{"n_layer": 14, "d_model": 192, "n_experts": 16, "experts_per_token": 1, "d_expert": 224, "d_shared_expert": 0, "activation": "swiglu", "moe_layers": [0, 1, 2, 3, 4, 5, 6, 7, 8, 9, 10, 11, 12, 13], "router_score": "sigmoid", "normalize_top_k": false, "routed_scale": 1.0, "balance_loss": 0.00595, "balance_bias": false, "router_logit_norm": 2.0, "scale_expert_input": true, "init_std_router": 0.0175, "lr_router": 0.000777, "n_head": 6, "n_kv_head": 6, "head_dim": 32, "vocab_size": 32768, "norm": "rmsnorm", "norm_place": "pre", "norm_eps": 1e-05, "positions": "rope", "rope_base": 500000.0, "rope_fraction": 0.25, "qk_norm": false, "attn_scale": 0.177, "tie_embeddings": false, "parallel_block": false, "init": "normal", "init_std_qkv": 0.0552, "init_std_o": 0.0, "init_std_up": 0.0552, "init_std_down": 0.0, "optimizer": "adam_variant", "lr": 0.00106, "beta1": 0.9, "weight_decay": 0.13, "lr_head": 0.00738, "grad_clip": 2.0, "warmup_steps": 480, "schedule": "wsd", "decay_fraction": 1.0, "decay_shape": "linear", "final_lr_fraction": 0.0, "batch_tokens": 32768, "seq_len": 1024, "doc_mask": true, "train_tokens": 371000000, "steps": 11323, "dataset": "wikipedia_en"}
Below are experts of layer 5 (counted from 0) of a mixture-of-experts language model. Rows are named router (the router's row for the expert), gate (a neuron's input weights, with its number), up (a neuron's input weights, with its number) and show model dimensions 0-191. Each number is 500 + 40 x the weight over its row's rms, rounded and kept within 0 to 999. Numbers have three digits each.
After each expert's rows: "comes after" lists some tokens at least twice as common just before its tokens as in all text. This comes from a sample of Wikipedia text that the model never trained on. Tokens count by the router's weight.

# expert 3
router:521538540541573463508482489528553461490510558472489465453529493488418447486430513473507466489498522471534569374489490520463523478476516496527464495487462472669511478478512544524420567497493555530496553421461490585490584503483461417454538517504475511514476542505524428484476516460479503520525521503613477481500531471513495491482491487494579468475466543441582501482556479517470475491508464484496530457535510494468506525514493477486492512515523523522497489535528466429511432496468502544485422538444512460520433460515480491470457568483494512499514514619423586438499453489470508457
gate0:481533494502500468503570434426452534528504446514541583523513505464516501560513468537408408510564519507449542467538494511564447495547503565498477503479507505507492508434527497551551477517527503497396483475386520514580497475498517492488510516557452460472511456515445517430513524483472467483521479482437445526502526554566513552487572525499505491559543506533470513539556527520514533454441470437485526502522493588421504508498481477472448460455455491523496579520453531458422498579452371516518454524496494528551482508533515477495535453465481595522485486477544476535475507455459553469
up0:559527475550547468501409480515460479537509471477480525498523525459589488504500482490435520439540484491488541490463542435492513520449441558522444464542486529489507470507463469540432420597492553525496506582495469544540472466466550524561485502563451511543505496497521493482423467427545488559496524474526465510514511432512473504471474555553509562523539506447506561491434505508506558563495509454502483517419537500429531504486514523440468492504506419585480446425513480576478470459560445528557485519523505526502500480501504488452542513432508450378468555502548549439458482551479457533
gate1:467435530540477424496474494504538531465556470474508500446501530523505455435445471477565460433526546562496520509498520407497453520459503509447583506446507496457576539490474526554510476506454481370498477431490556497453480431463525533540576515502538429509459453578545505531433528517541544507486507487491472454464498532576541453516525495536475487435484431488461502515499573522509491537456481464517516506479502489495469504496565511515566514486511534525472447500509489456499513512474525503450428539423487528460524436454528503543519450524615450484445511478565467595414467504456484487
up1:469577485517506490456512526506548476493527524464534454549501514448526498537507442524453501487495496490482511512536479441492602525414484537544468503424495489566513532477515499506494455539501437422413459528487578559472516518495488501527498469498505444534537494581473526454502475446498490447506477570496507492497501426516528516455554452569480531434511529404521558546493473490520471550459602464512463562486551504457482511489502509522456462501560460456505470441540562576549415543526513475528453496476477524554429528412496519482524506579600472447466555489548477519527520554547457536
gate2:559507542481475546512550521477495535528537464529600473441472479455504496576492524526511486476523532502436483463505479528494515501502473495498444454501496438445414534456466479551458519536482430522425489418534579522541491475532534538510511522599526535505501499550483547593449552487498524457478522479480470488524493491467536469436403551512454476480479538468461499524462473448462453499547527478495533422593490535460488567595539561536457528490485429508541555468553499465460508577485499451459499466501600556508444541450528496460466471501488527487500571504593497496498543495512500443
up2:526466442538483510505548518496474516489517467468541486508450481528521538458529465409467507579513554517486465550562483436497526517480333517515502487441475565488430483546467519509463435526475508499450548523509570532514492543528482547546457504439559521487447495465540552497520404522522558539532475538498495543459471465480452415497536466439526481493515493490451503466554516465472523529512510515499504624508528459486517529496488476504570546473513478516547464495507502442458514467541466541510601553603548507462477446443503465527494474540458460464463537504533550516411526463475481564
gate3:512453474492520476539557487557469548428492509479559506472605549482558553438533569463489527533525540534503446511509521515529508546522493475461528456455483504481492498518531526512528500535457471498535519504550492542530528475513378586498483468494483541544443497558408545455476509572540517467415496471506526481538528433439510460494478487516494540543495470469448445454487489528493541520523515567484465487509502471483539526468454469502454474441455522412574563469437468472484512484499524569411482416481545464460476468537512518442443445540520525446528525586496532564584450450459493531
up3:526449501395437462570444469499552431484453527564454484482503517476482466500429471482453517492507477520532479483484505489507516512452510465436532499577548501430503517504462462497562481360513508470461543446462492437528516462496545478524489436538488528502536428541584446496530409484462551469389533494438532469591496492543442552492550510500484492476525489519509523500446463497478543453525468492543502501451447532517469456507525492432555472495479507471506452546551540521495593527459493474416461536414510455513509487454552465529549493491532488518502547511552454474544542468497535464
gate4:466436480513478545435498478466432434440562532479481363502480465481518523496461511525505513480441468495508460523556457526537478494532478457535506520530543489471506567522507454532503544449527541374507455449518458574559497539483509509494461542543521472494559511530523508491446492515522458499544486543509487538488530484532525521480432499484445501531458493486501480566505474518501469476523485565496559476452504360484441495579511478529419480547546437469431422543469452526546529461488457468504420495503507505476470487433515540427510481546447521401513551513520481535487428527459463469
up4:609519486554489443488439513533560498458524443524530506471467481422495448420520475515451553457466532447521492479464506491522519481495508510543513488496462505469507483508491493522466542443499543428502429492465588478590477560525442482568517424486477498533533445483548452489442616513458485476493505409491474484528482415452376503537581448530478514546483533492448476511508469550489518450466496494525481487543524492505395480523569448506523532550488407443508558514549539485513476520442532513551522519524553526513441506556479526554449481454481495497537446455515532501504490517510500501
gate5:453468454544511471416493423481466456533419494495480526527423484453515535528509485547490549424558447482483482519466481504542579519529556483517432557499478505469507518488481477564550464489426459461437497504500565474517511506456526572494469573425497516493570544439470490471489510520436504460466488471446509477514447497481505455487424381463505560524465432528438568493547511549456496497495453498542437558455464540453490498479528506440464524541553418448481548500549451525541502476462466584496455509496474450495465457517512521524501473482531488424513469551534532475491437463507577488
up5:516445535497451540482496476501478433480525506552531457506494525494458536463489466564579546503486484438495580473493486520504581484443525485466508564538497479464534522550434554487571450424560545467473445469528410458527501467498488510508427475501481474473509466463490456529523473468445493542494435546482496467467536461512490515537533434549487446520442433509558416523494500412461441499517438432489471540546397507618506500517523488454540501530474529482533500579508481489460556515454438475595516517467463490504480498475554452464481498491447499479535550477537517574442538549487451520
comes after: "1", ",", " (", " and", "==", " which"

# expert 9
router:544595513559510462514562459528565486508549549507538473542548523527452497508497552470543473479495513468563514440509469493489424431550518475545551428487515519591408470502500552485470456453501486495528573518481498526495546541448462498473483577533446490574484514500487460518468506493542592486486492565542491542493557538552513496514459508489514517467513536459513482496580520530457502451538448486545545422530502554456562482501483540488467470510528589515470459465414448483538474557497490538608477474429521483457504460492539548489460513507493497494465510489382528434559481478570523487
gate0:545473588518506444515485520501506492501506490471529536433497557564472495453482527530500542419467531530540509498481526486439512578561531489492500557483558454483522495492463461545475497471526584446480542465532529537455494594535489507545461473500486507399503445503421462439549548497484565451523536509436520452521544475477512545565525543433452505508457600495565462440484577434504437462565478546524480476527534570525500510484502529421446443500456500456522586419485509456494529507610478492507530469558485504495499505471522559486498453542477543470559520492477463476492486451517510528
up0:595481421443467518526530545445563479446521435492511561525474490415487520537440490550545566414488526436469510521483506490531482430444540477585488533501509501502541501543493523519475473535485459516483421475526438451429525508563512463491495460511550505524572438510557533477490529460518558535527511470491446424547524544441455497519506433472452448479551444524557475518506490547536594464488605488524480454543556529473540463586488541541547494465493541541509526509500511565506521504469475470528467604456508529467515524539424465539520509499483453519433494480503520544482507493526495535
gate1:522431458525501487509554493513503496579483460470537524520477515481501484564468588534414514535476499519456456558517543493476472500538475500572525564470533502569491621521527461542546457415534515507454502570526470395467492574569461563480561453479492582567497523534470492508494463539485534570555488437483445480473379526532428466487495492539540500469463555489478498520514451493481468518511550452509492524541492507518504527427502392508513484546514444481457548525547497570466452522544462516502502490483517469509470541503506468500462496499485537460543516522511450504496453416562544456
up1:426491519492523463435494443502556555504455541522508531515469472544421470513490480458470501530479406542443558435482535496496442456505474504546532463472483552538479444451534463483455507468487503515390499479528516441591622481484509463399500481519572503546469507476485470574523510526563516487505502480426466466496582539493508543576552461514485547496523565547486451502529546493545540466514459517443486492489521486493485433528500531530549506513528497498455496548454476548504393525506459493513479435485507517517518518392480506549414482467489520463458472525522523489517480411488558450
gate2:537569469447518570492515479533514466516556511481510513500450542454412484492529419475515553495469596483504498464493516487486479555424522462494504514517500489461521448546497427589483565465502521516540422432406436496508504471524469518445504494561467481482523469506567487464493504438525543477470538508501432552466540501502505481533469460452499554458478453581461487471514480504449474484548548490532500484526533521525532509482430492596517550478488539562528524543472513543451570462471409585483445473462511537447514470522520477545525443458560533546509516458454452411518519555541586495
up2:474487515518575572489554516467569510504481460409527532484539519404511521613554522457554466558499487461542486484513494484493416547499465489485443532499599465560472481549512489521493509512436523467488502469494433484502594511515494524409549439508523577493470500490499505475499521488495478484511505427482585519502524515527518464463546459493572514525470469477498450481419430425467516463535589483516446487552516534535518500501517537513547464482527504439560496527494487526504532505473459532555557505403583480504505513457495486547536459470479555564504546471474598497508555540526557479
gate3:536460513548522522430446439510461600560500472529529523517479513468512502533496581553497491474481463564487451523465551495543523529524497508527474584497496499477510447484523445490508470467423493489480498468508511515549517505517501431474464477502481399549498538564508521414529460487510527446536448493415501536450466541469530465547536456507478529508515495519488576483535540478482532519459478468454445447467498542517525484427474491461469490527503513409473457484480613464508524485542487612508420482499524477488602553443508480468519557468489457487481513441523449454492401466484611544
up3:460497507524526507523478435504481567482526502486514538522536438434493390464515453570524556549427471536495515528464541514442463517540490494498531515494441471521463494477542495541525522520502468492513426415453530488449553499500570547461566532550492500478498441442548438455516579487486515520562527421509432491471511468441447483487531483601465480474466418493474489509508513511585535543550534482452467434601475540451465468574581505565504538534469524493472509544463520509482524461535529439559437525454545480492542495469490541483533441514492544571462471502478454526496509506478424490
gate4:506556453493521485490551454463461530458558553545471507538419475561457465544485474549507436537520527571393515497497459461481560514487438490475501511514528523480483471507421417492496483486507522595492427530484436530504467470474471443511547516522486489505525472513495475511451521484591504457490513468442507495480461469383478481462499472423501544482573538451465493411480468485481512519458469492545564489528469471501460518473535447546501503451501531538478568564471572532526532485498525476457475510404507548503540470472461474456543445506519438525487497444517524453566627549538503463
up4:529476542504501486487522502475515547462492520549489561453508419469511590501456541532447544514455489539512515527494500538544522519567472502513520459440478565457525551539516582501470557466478451526421495481534492492518557549558487476543544451441518480529569549478561516546462416531423475524512442506499527501553487449546439522512521497560548463531468482517513500520547468500590495519458534544570404571489561553511515476509440477483483570480478549495533476521500462418612493503491488569529444520566467481579460518510497434486422532441513479472509538521521514535473515512493535431
gate5:544477548420461525519542511513424493451553490507447513565509520497573405590542455466523512514601496485483500477495487530479450482541531412473480602518537532488538382505573578497497550498534529523525489475467522533576511484530493482438486524525490475530497486513555555482455499535496469495484435421487454450459583488539523473543475451506442486604475523520442487482506565519489452477567479495436470494398540417447500495529517526540469503519473540535462487534413516444503446494494468479513581483468520547497510513530505533538472447531485501515505464471491536502506511480540523493
up5:512474502497521489515429468492479527433517461555565537501533499484446529456526525412559500384497494503533556603547549529466516452457502518437508529516509502520453502525470520498448550537602490454502494562519489521516500464504548510505548439493504595494489479478496523501472489457560569487490582487498567530529510463606472513441466561458515502488447518455558446510418532514412547462520596482575479517502500494497545519516469496510464480476519573463451513529468484567510453468491475506487427494482499488582529518391530468510536520480457485481483536511531442525456462489485561469
comes after: " ", "–", "/", " $", " well", " such"

# expert 6
router:445486500473476519447496499533455556587529340478475530547535533494502543522493466536488517509536481541463474546510466451489472536485464518470479530490534477358440527480548490531541488560500502437485457498498525436559476519537492563562513491558495507499540475495462600499473505492516490498459442443438498508460505485518563488509548522517488427526542503501408515582471530518467483509481489498464480510511466481509508543479471552504502528447521442468519492492479542532520522566510502445504524487487586546501530516432420470480519401448530505470508466448639431564512519508480498529
gate0:455528480422384413458507497481484496445530527483479453558455457513489485442547456516506461531513507533556436583517582498526565479497572455506528520426515529523446489505493516484521523465459563529462442461489471473523480454508556530475452427463555430496505509425458475505497472624526524547493505502518478466460455498516506497495529506514548497484548546499507508457441506450581458562535499563482458533442494476480489502432448502531502442527494496450449562529467485474522467461536534529500519526517448559537506528542543585497510540478546404498438508559487500452490532491514405510
up0:466565644536586436553519535544504578494444531424503499483469469507455494525441496463533475534515532477531508463517608482462522570518549397496462488454543464476592460500482512513511522445523548572441505476456545486444504457507520482482508529454557506484522488492581496483508480515521527474471507511476524502480561507526508487525521504425469485462500429539511516406454488496499460443563472435579516485524480458494481475448472485452509467471455551479490532454459502435516558448487537439523551512459518528469456464519492479413519472492547500442493539452582503527506491445544462506
gate1:539470549504422499452493447489443472488432517571522490490455485488503488452490483381474510503490421466540505466530537506540529435527480480486466514544539504485479519531482504507506522523459558421439463562516549561509502569581472572554449454498458527493438497620536560473522519518528487489470541521532541454516498400534457470470540477570548546533500620506456492540549493478484542490506546566515551471434437550449513510589504560564546548516541502412450549519543516502513455506531537484523505506480471541483477533488457510477494424485514497491470466500503501548500511542499469518
up1:485505511504500560438545525397543502482470470460534403463493522386515523563497565533459500586535485495519546463500428484519447494533474482470446558511543516546448533519491505456472514469577493524453481522545412495461524505480446492470586516549410478504473557555545495543496418451491525505511469549548442521476539503553533531513491526559470478527469437482510528506562487500480507473444569471568518542550502492502508542516453420437477470557475503487503475494477489497491525509463418509497530454458504389514525542528509522561502539504491519527510531553499487547489500425544598468
gate2:489569483456462405454509535556532467540413510467482515474572472500486521439539508440460410526509460491497470548530533486408478484405524455449472487493527454497484442513534430510481514543496544472519500511466525461497530544522529521499509467469481468499517467550484559523502463470444443621422531386504602525508498465504538528489533538462529500491483521483494502510445484517511503487436492520556483602447439437510468460548515524630515446517542511523429528442478504490539491504550494522481519547548538503484459553480470505491521450482541495512493553549546512521508461572471493476
up2:491542426490495485477468522481526526523494559563556485474519605541515464509584524529518487511473559572433493578514467531463476536502478498515469473464511494518502564527519480520478530500524417513474511589518519537496524475445437536547527572463528469489502502469467548477500510510559467542505424438406468533467525516455460521507479417536455496495532598495509442491544534537602522492421546566469424545503495474451463493513510496524561534485486496558505455488509484480554492583595530548457509569506531534486506501498532497418530535530515496564544505471454466513574463564525549492
gate3:463510522495509530522487512455464538495534512494523515522569527514534483521543536509523523421483527442502522572464553472505441531560588551514517383551467538502507486565464546495472525498467500486477471512519534514478473481494508533480504535547477403536512402410496519486500484468573521428521493519501507475492516548553467496443459475529499547494546520458513517429549480488526518475476482386583516467567558522490484508439443423486550601510526488474558548456497512509472495535488471488522434508476586478558524543433506497568528466495538507478555482453453479520545494481559608434
up3:457448444601578478535456498504523534463545531520546408431544405523491461495491571500532466501548546571492496498556459499507484503497475475452513561535516434561497399481568484495486490537588550561531528510467466470594500444485530499513493473454479450500490461497549421528501474487437492457493556477453449563480519463489542447490439462461435492498500493473507441521456472485498493493560469559474440577515502557543561477464456468475493534473484532519531494560513428421559495491464499483535498465515460506510538462452563501557421453501535468500454508469530510483506484502458543477
gate4:512535561513459500521614463418455530474490530537503565474478465441489469488532517487554485507482447505478411515462546466479382499487452481485441516468567496520457488488485499519459507534554498479515466497527484548548476520531468483562402569528549488435491426472483495510430497533490541492498523569449487530490591520472497496533481537428477503536546495486463582432453517534475518452471524491483488486466530433555524538400503483563424454489480457501533499531403466460487464508552467515431503453529496547485418442492540592477537509468449468527515517483500509488457445514501478530
up4:469484589462514566474392542525517567533489476480506557485451505476535383555501470465500446490515479504538563460479459500527499506484488479510480537569456483523535495487546530496523480496535434476498512495478442520459484483538483509434536563557475523526557562525558526521482490559540424438458533474558454538452528484480517523498611494582476442528466506524553496536494551530500483500499488420536498448505564543453519469446507555573520520450497525508537482498492481532533493480464435495495427534447501549512456595436480458490503420573470582543475500471494544523477512575475550488
gate5:484478473524523489442548482478466523478516495499526472506535462493499587400454553516456486543555445431469565473538545534535463546547482454525466482483538570472511494494522412507537506468448531416466469498481482522469462537541506458513476497492464471506606501494538509475511551545432487469463519496461523471484573440545471465390469495537483504516465427542487473579486469479643496539510484485475484487431494445497475564554566512544483430495546526460486507579499497473518529513526558500581425486481517510577531488448530450482523403520489540453513500503509502503531544487506447534
up5:489541488477454516446514500537540514587549499513570511519474494566461550478441465518431521502528459532484486480528495472574491504529509523463512488439531514499516461494484475498549556489477518425513445476520536523534476568561496509513528508508463491493513516457468521458486459529438514430467433545448518546487487392553471517407546471570568512595501485482410467571576453528496523531536435517493463588462481522451493492518546493491497544451567507483443518498481519532516448483487506513444504492542547498584505375441513491469571502571509492481512465514514492530397510449468509557
comes after: "2", "|", ",", " in", ":", " March"

# expert 12
router:482517482500581443482491498498574508503512532530478494536519530444476510474524518454525497525497501492525518488499473595480469458499492486585518523504464479628472465505457561462487532480557458550491542447471517487479509551415508387432538521485430489569506492552535386544553545447489547504519506516583499543515525487525471483539451427518535458456492498488543439466564436560454417456526477481507465480508515501507534458570462478487505468571481631498525487532491475455516502470478517519577483470489496522537494477514570466455515584504461552520492487549448504447550487485520501461
gate0:493552525465486482412458442515535454495553397543505551492522476403480499453544480469511445500494426510546538541459465478465426519522465427485458484485489422512510508571539455488499485560561512445583472433508466515503490429473494494514511529523465473514512477522488529526424532432503500490392562401530477444531504460530562449471516545562509440493460490532485495506512543517520520534511441483528455506461494535480540546551513514478517573482542522575499496475444477505525518483525543501434441542419583494512437508465533548510493512490557486507396483494505526508532540538477452552
up0:541500447490439527466519526484512413475501486585459471517449650490454489518470524487429594514446525467492550534515530515594541478458524494503499520492564519489488508465434497573519439525419487462430505608606440504450513561548452476509488487431525459470475493487447452544492474561492467543530463561492508552486533492461511540481509521538438444498479477480566559506488484466492470510488538503512551508546519537460449453545592468543544467494527492525515476497549533508457476545427529487548537514562471513527544536534443462539489510460500525495531538458539479490460484546501500484
gate1:515493562534517477556503583445423560571531514445496466510455598523486498514521455508502527505512476527494483557474538510492505486498519627492554544478491465508426529570549496472484473538467456480495570472501519571443478542438534471510502447480508505501446396537452445487491489515487515572595538447537440524495501465479458507545487520419583516437528580564527522494498478540453525464478474519460480538516486478511500459477440519493509386576498489539491526484462514518507444465503462486569478487421497461506526514523498481474493484530577538574480537466468499483502408474526539513
up1:569507542450476509518461491441542455542451449460446479570480503473467494487494498391538563488607453503491538433560513511477456514510465533420547513505500574453511510469502444524481492513515473480448484427413508493506432540463578485470470548505506475421430456459546503499524583495540487416460458480520430484454538490487491471529503553530485564560413466507520422493543519534501531497514427472462455534507522515551491504497588511511541444523536455464450511533463513519499605522500476467505500554466522486464545515517554561520518494513502479516589453519528486505474432511515486519
gate2:505442584478539536473524491427479520564529514500531500476515475496561445529459470568567484499482523506509512449471496541553470515489473511494489476530518522487487525521432516483533500494579507484491479510478505486560441528519521473431532418556529440473512507428485517481473575492473484443455527462510451453451510472456465514523417534563489442473446453525448416553490520552479459422547424494465592520481513564488559529490511551506552426465483523492475455431512546534507490495545394494546477584447514533520509504432490393505459493496424539540527450464501457486471457502547536457
up2:535511459549482472476503513480529525428461462545438492471489504478513548557527467563445467563495487436432504518602507467489531455540498546482557474506504590475432427483489471495536487465400534517538535588555550493502466554511539518458457462453522521481512423506518569507503512543462542520568536517501490499506483557413471502494541464460527488510478465462505558554480538503523416483551491481463480506467539492438511523486505429517499376516451519443529487485463438525501528520482427481478576414543490496475556540542483512527510570470531467518597485498470535468470491462482572505
gate3:522489442505516470460469574473526512520517501584457476482611469526475513463450530407507477595503495467524458542497525553500467501482543477517509553506475478523464380496541443502546492565531513515509496469463487475521429489465489532505489524501469446479526517494511495459529485447507505472564601449504506490497549532485551459492482555548432447490483519565502513430552480466523504469523385513520485509517506503479506492598533569528508516529494447484504545488568461479522538509569433476518486564472638511455532442511459463486517561482510503506437553538452504489555550574555501484
up3:476486486511478469552498494466535523494496471424559536504438520503417467493481533459503526555487461499480439508499515484430506488497485524490486516367574500526485441470587507432489497481500498507526438493530524490460475536489481532471395537520548409575463504482429550424452444464513495577556476572394440477559513470503503549541509590456502538469436496474527512559494508494471545582498560528505466459497513528599478503546594511548478545512511489505454513509503542550438473473509492431481474494534504548556487479552477451482485512588507509472497485515544476532484498499516530467
gate4:464453506459503522475527526381525435460533493547531490533474515518499500523479513476554488416463498534536519553520503512470526501472389501474514492552481481475476512517557518497492481481529466543429455524496482561610482503491505517462563465560508509513396524594512534465509490437496474487453560508523400471507535470545451471567508504543566480532486496470504518546494510513459439490480462498481480460426519464443479519534472479459422520587600584479541439528516515558560560437540517519448529490544449476574494519540513479594503503485549528469538450507503512556459501508475473512
up4:481562532532460628437576511512490520504530474449537468478465508479555482484529443533502511520493514439527457472507497473457459599490556459515538511452474583492511485475511471551464510486446482451571509527535450443505383416518450501502459485399493450554548433460482525505518485517512497519539540531486455490439493467592461469500493447547468528473579465539484529500411489450479476509503568514499477507427540481523540540502452519534455444508479510534494498483474538486486432511463529430412454498516461530461555560527431509565485544497536541498490489491468476512467557495453511543
gate5:484438518540427494442493481463425506480537473474561468565480476452465454509531440499414448493543471427527544450543566511506429471522474461503448496406553551475473469518479506468525476550498475496463557475463514551523494456533483517467452465531519467508539420505402522484502510470517444468517578505492462463510536431530502473524522509452493552522534445468489549551485524467482464467547490477468465525551559536453505493555542490553467502503415548479447527506467478429529559484464441516545515544461508552539541594467555499452452487513568577574428527493483475498548553451463491505
up5:472468491490493515491545457453499467509539508553490515481585473452470511474493350497454442488462534501465485503484419443413515502491578500554548498499496494506555517549456457472476463404473475466504469441566507497490519363467567517530511546486500419489520431464496474524487449452468577495465479519488538540492512493500440522512531474475513467514453488464495478515507527453484565531483506543545475611496485478522479520522485543506497449457562462535464468523510426529521548562476463435472481475533474443507528485492537434459458464502469502477470464465476421428508607483524489454
comes after: "2", "1", "0", " to", "3", " that"

# expert 15
router:515565508529530514468530465474538453494462505495548488504420549466504479482489508465567473543502485440527449487521487470562510498530568491501511561513492483466501569498508531447501517472500497465496434506509460517438537469429492538458573482503434567485490504509574448435434531505408508526501538504442479483549505552560502557406411521546539470513465459463482494555514493502530513472540472481593488486442468533466483459515545452425434483524555514546473493532484426485494477428471491529529408460507424456544607526523582516508471512596470487498488435515489471460447475461457543499
gate0:528520496538505479597547398516495570532494506483431431483551515497491468528489523530564504488568463480554528516481505568521432567528584470481457483397519458529480517442521543512545507470446548520515497589475505484595513475503472527437495569538496509504545437495564512504410642511479493482553523445489525535543515604482486498537437456470508538555488518533435519507490522533480481433497542512493453486446522451499507518535470507491512526515456477522517423479506452512505489523509414520477563483454475514506507468456496526428470460422478483507548529453477475491497515470437508524
up0:479572494442450451547474410503532407528482515521537477448536449460537498514514497507444558517502541448494485457567516495557531522411468487477514518452467512457445588537484499493520471464543441491471448435480549461522561480498482465493482420592527478498549393484519400496441560422506540498501503473540555527509552479478476495530449493506533532477467456521508557522423582524492549504461538493481411508497500587485519559500517539486502477524532497495449446530576553448471517476484463478468519573474491493456490464508503530465514518504513478501525480467511522384542544496490450523
gate1:551532547534551509570532433484490460455534475495462494450534417500533577495505467560454514483480441556466554428557484434466545509518528460462532442541494461521426563523532517549529414501534575498539527510446501505507495545518473526468564444519462533458482461482496495499496559509516511525445425444492550597527495467443505491551471618494547479485538496483552518482424570526533502518453545530522502489460465560538502476443475549484551567432541511546519482499511589520486525570479499421512466534491514524478563465516442499462513490482447522556552516531495470559513486461531512482
up1:568477540465512419546439448546456474566481484558458527524475479471543528505546507504476525550517490486468427448547497511477540488492525553497506509533511480454443469500468439517495521556459460517531513413479557519525495477528449471487482566477483497543510482400481486566505519527527462533417541518490549559524515458500435487487466523524428507495520524468537558494512481492515415557483509513516564434550488519455525516482516488427443601516573514525456379570494544525485478522475407490428485548462539541511499509568498548577422526497513469513479444450487521508451530446511467445
gate2:519458518549447476518512454453503443528522503478522444548610451503489514500545475457436522509581555495445525478533406422499548556487536493506492506526515531448502478531441543521499489482510518470486544555471499460512512505531472451511502515451476506514558455554453549533374572601486583520472507508490528471544483517461582521502506499453526491489496553487520513485502517411466496568489577544546474463423520502504506553464496506455536476481549528484469511492528523469476524416489517455465428509473434495512534482467526465595436465537522589480504535551587495494478470466440520452
up2:522503523487477524452499536548520588476474498480415502563480474537466478455496436595560534497521515524464444480498454523503437550545486462512570501454537473481503417474503538484564524458405481453511515553494501499517582496495520491473465509479465535499437529502526548487570479527472456445499523500476497526504398472533493554524458551462454516540474563569491491430505501561449469526435519604519601501534530461502518501462475522457514444534433474476521540458450500567511511565539456558428490439570489506495462561463536522509449458410506522511521463540492543469481491453501474468
gate3:509520541443483519492501494421559493505473475548490546492517491494472507457473512528466476516521460488481551593456462498452508509510516574534496519515570399531449481502527511458505498507498516555462494484472530488507453513519530539527545423527501489531530451534454462460526606503489530453474457452483548430554521621466553505416528552524466538481520533446472456556430483525578475469466496471488596476460544548558519490533596520486553505538499493445529542549449462516543562514524374518521471481504547459471540499479483433532550456463479519514505534529547467528494601514489518512
up3:511506480467507522394463479493491408499478495488516513455505512514530485495419529549512437441476429570443473501572456439509503445488475518509513577467456474444453502522456466512540539480535571454458517501503515504511545474509577504587548497473491536488502505438450485508546442506358485532420518520479524515430524502498517436427524516486518474499470447439547495550507528607529462510498474472532518478472492458555468493471441536508496547477581518457586492525510514569501509528508525468520477435505516430482471469519470441517481474528470491467509487467504423550406457560533455504
gate4:494493508527563569484542498584407426528444507526524526512518578508487439511469489465477487477483463475511532531500511500479479502548536426555399513569500495427453530522494506503483487561535547473534450412546506419526494521552452552578552521564530532518553423494530556512428517480469519506500462473528553465482561498441484557566508444521483480464522469506512499470503450544431513536468457495470481477478469550536452494517580457451490547502465453480516474398540490480468458536499485511448537447569470450543538466473494485482457416496497494402487534455550493453449515512514499521
up4:498476434508550524500508465511451508456552506477520543511433561492505499515504463508511490552465513488473530473384501529470501507528543567471456567551462500473536537449529465556559484458461538499454466474496463442497552435453544473477578568479551438543557490562517520501524536513497491567458457428450472473498484566473464494455489508516527523482532494509515492561490538428520467495474475508407451480515510513498495545519547480478427480494403509561537500492561520514550583397513534463517432541508486432484510576567521510484436484448493498559561433506488509509563554440455562468
gate5:431534462521512562455490456484547519502515507502547498508496602480468443464507535460521535554481397457581585545514456505513499477509510554485496500510471534529486492512497480502483499515466509460485450491501499514474501528464490443516461452543415509485475569497499427569498493459484497505530441450548450507512493403497462473478484460506473488474538457503591445524448536566507489514469495479535529507602396496468430450463476411457498498535452557454558441533536537537521442486504473489474550528494422546418520532427525543446442567465506492458506470480451523508588540462487485478
up5:474482422604478429482517613529513455451447537517518546488501558518577457466510506571509476460533435557510437463416511519461483488515512545475511449524512512449529526450474424497529433569521516522542580531549511511597468433555522486528543496554511456492496548505496509483535581472446469468529526555511526515487501455516527503462455496498422435468563479507503565534534479491505454535470558489564522529480484465467571534525547551484523514525449467547481473543427489543508576502463481476491510526485535437514495463436483514553510450513511515525479482442555500587441544513480524512
comes after: " |", " |\n", "|", " /", "–", ";"